config.yaml
lr_router: 0.00189
beta1: 0.93
seq_len: 256
dataset: "wikipedia_en"
Below are experts of layer 8 (counted from 0) of a mixture-of-experts language model. Rows are named router (the router's row for the expert) and show model dimensions 0-159. Each number is 128 + 32 x the weight over its row's rms, rounded and kept within 0 to 255. Numbers have three digits each.
After each expert's rows: a language model's description of what the expert responds to. This comes from a sample of Wikipedia text that the model never trained on.

# expert 3
router:136118105093111157095173089168142113119105086114114120094175106182183124176093093125141182147173112179168102148099100193086100156134123194114126131128147091113163100178123104156159148149091104154124135105144151117097133086088129104159180116147148106173097133179159072073075140099151147133098091088180142155183161145090125136109206140140141132095109111102115082151128133103135106110108079138140133114063147119180158064108100162139129066114121126121140170181115074156137086046182088
What it handles: Lowercase pieces inside a longer word, often right after the opening syllable, such as Co|ul|d, stra|te|gic, insc|rib|ed, Sensi|ti|vity.

# expert 13
router:120109131112078138168165062163093099121113077098127085117091137109139081166113114136110107131063121205104095106161130085075174135136103170142124088118123158176164106105131129146139207113108116162138124168115198197130134089117157099136131149147101160092099117136117113117093123114107127038099124089177087136117167172178194121163128122190140122109144136106183086145132089128079145138112119153149115082079147117162121133140188185031120121095148177117145149156158154133124100099138081
What it handles: Prepositions linking nouns and places, most often of and in, also to, for, by, from, as in University of Ghana.

# expert 2
router:146090146097084137132149082183136113156057108123143111142140180133176153156065106101131157153099111137113131127150096124145116161147099155139085082119164117130180061129075135153149208078121121167100178144207078156149137126150174079078142142115098173098094092172142115113161175141143146093085163098152106186110173128134181115139170126152116144114179139097134099150152127158153135136119140101139158043116212102136139145103124145067106137133151167079142180098116106080116067095138114
What it handles: Articles and possessives like the, The, its, their, his, plus pipe separators between table cells, often after a name.

# expert 10
router:159107154071059148108138089156070097131108078120121084115129173108130100167110075113138154097114104147115138106101122102116138176168055255129077090122148141099166067140151119172143124063121082142104154119136183140152138138176122103094124146106125175115093114106188106105050132134138133133165111106214113167137162096136173134170183111126113100114153108104128122116135157156154197156101108136126103101175165114081114149145136157088100096095113194119130134157130110115108100161129094
What it handles: Verb forms and word endings (ed, ing, had, has, would, took), plus and, to, not in narrative prose.

# expert 12
router:163101138148122143128185095123115097114131099116083156124144122126137116153121143106145149115112140136133142103143098110098120152104129215172074093135124123135180113165102134148148241064141107114081138183221172135122141143067140055127166140107125147145100126112120127085082150119102180048110123094184118122122090132173171192100128118141097127103130150108093109135157124154086116147105125140158136107205199123118132155113134120040080096144124155069125184141094094100104099155156107
What it handles: Standalone digits and number words in sports tables and stats (0, 5, two, ten), plus list numbering and nationality words.

# expert 9
router:141132147118164146140138061138114133099119093147168123103124092074119178173099141152160149065087155140176111161147145138090149165130123221199099106145129180139156092170137159130144175131143111118119164144148098172127141076126146121094177149111102124150077134107166098147106147189095128048137141126143084152110154105142093172126168080132089142077132118152076073141123073128167134169114119175123141073135176162107068150105138169063123142067111111095137142130073080084138056120113115
What it handles: Equals signs of section headings, suffix pieces ending words such as -al, -ing, -ical, -red, and title words such as Film, TV, International.

# expert 15
router:117112182093126104122149082147101089126142111131156121146204174117133173178105111151107121112051150162146134150070150089145045148163084196163067127136167136142150116112144156160127182069142104159068134182158160182128149118165107104105141123094145124092105136147133132109100148081129163088109164094156142136119086109128134174113140132166114128121174064101123118122115151105168127165152147167101167055100158100118098095174166122041110118104155146061136147104151059108111097077118104
What it handles: Closing parentheses and quotes, the word there in "there were", and nouns ending a phrase such as album, States, Germany, alone.

# expert 7
router:090089136078117139168167062146089057138077109121158099124084126164143113163101079134162147104104161127143065111091118163130142161148136186181097145100126131162149093185074180172144192065107098134106126153133101127108174130100096100111136143130129094128146165115144126130098135097147091112114204120170090144122137155122140233207209130158093072107151147148139111108114124111109118132104114111104106049112130103152134119162169089115154106087147204122160128170133134118106110149109152
What it handles: Field labels and list items in infoboxes and officeholder boxes, plus colons and dashes after them, such as Incumbent, Rank, location, See also.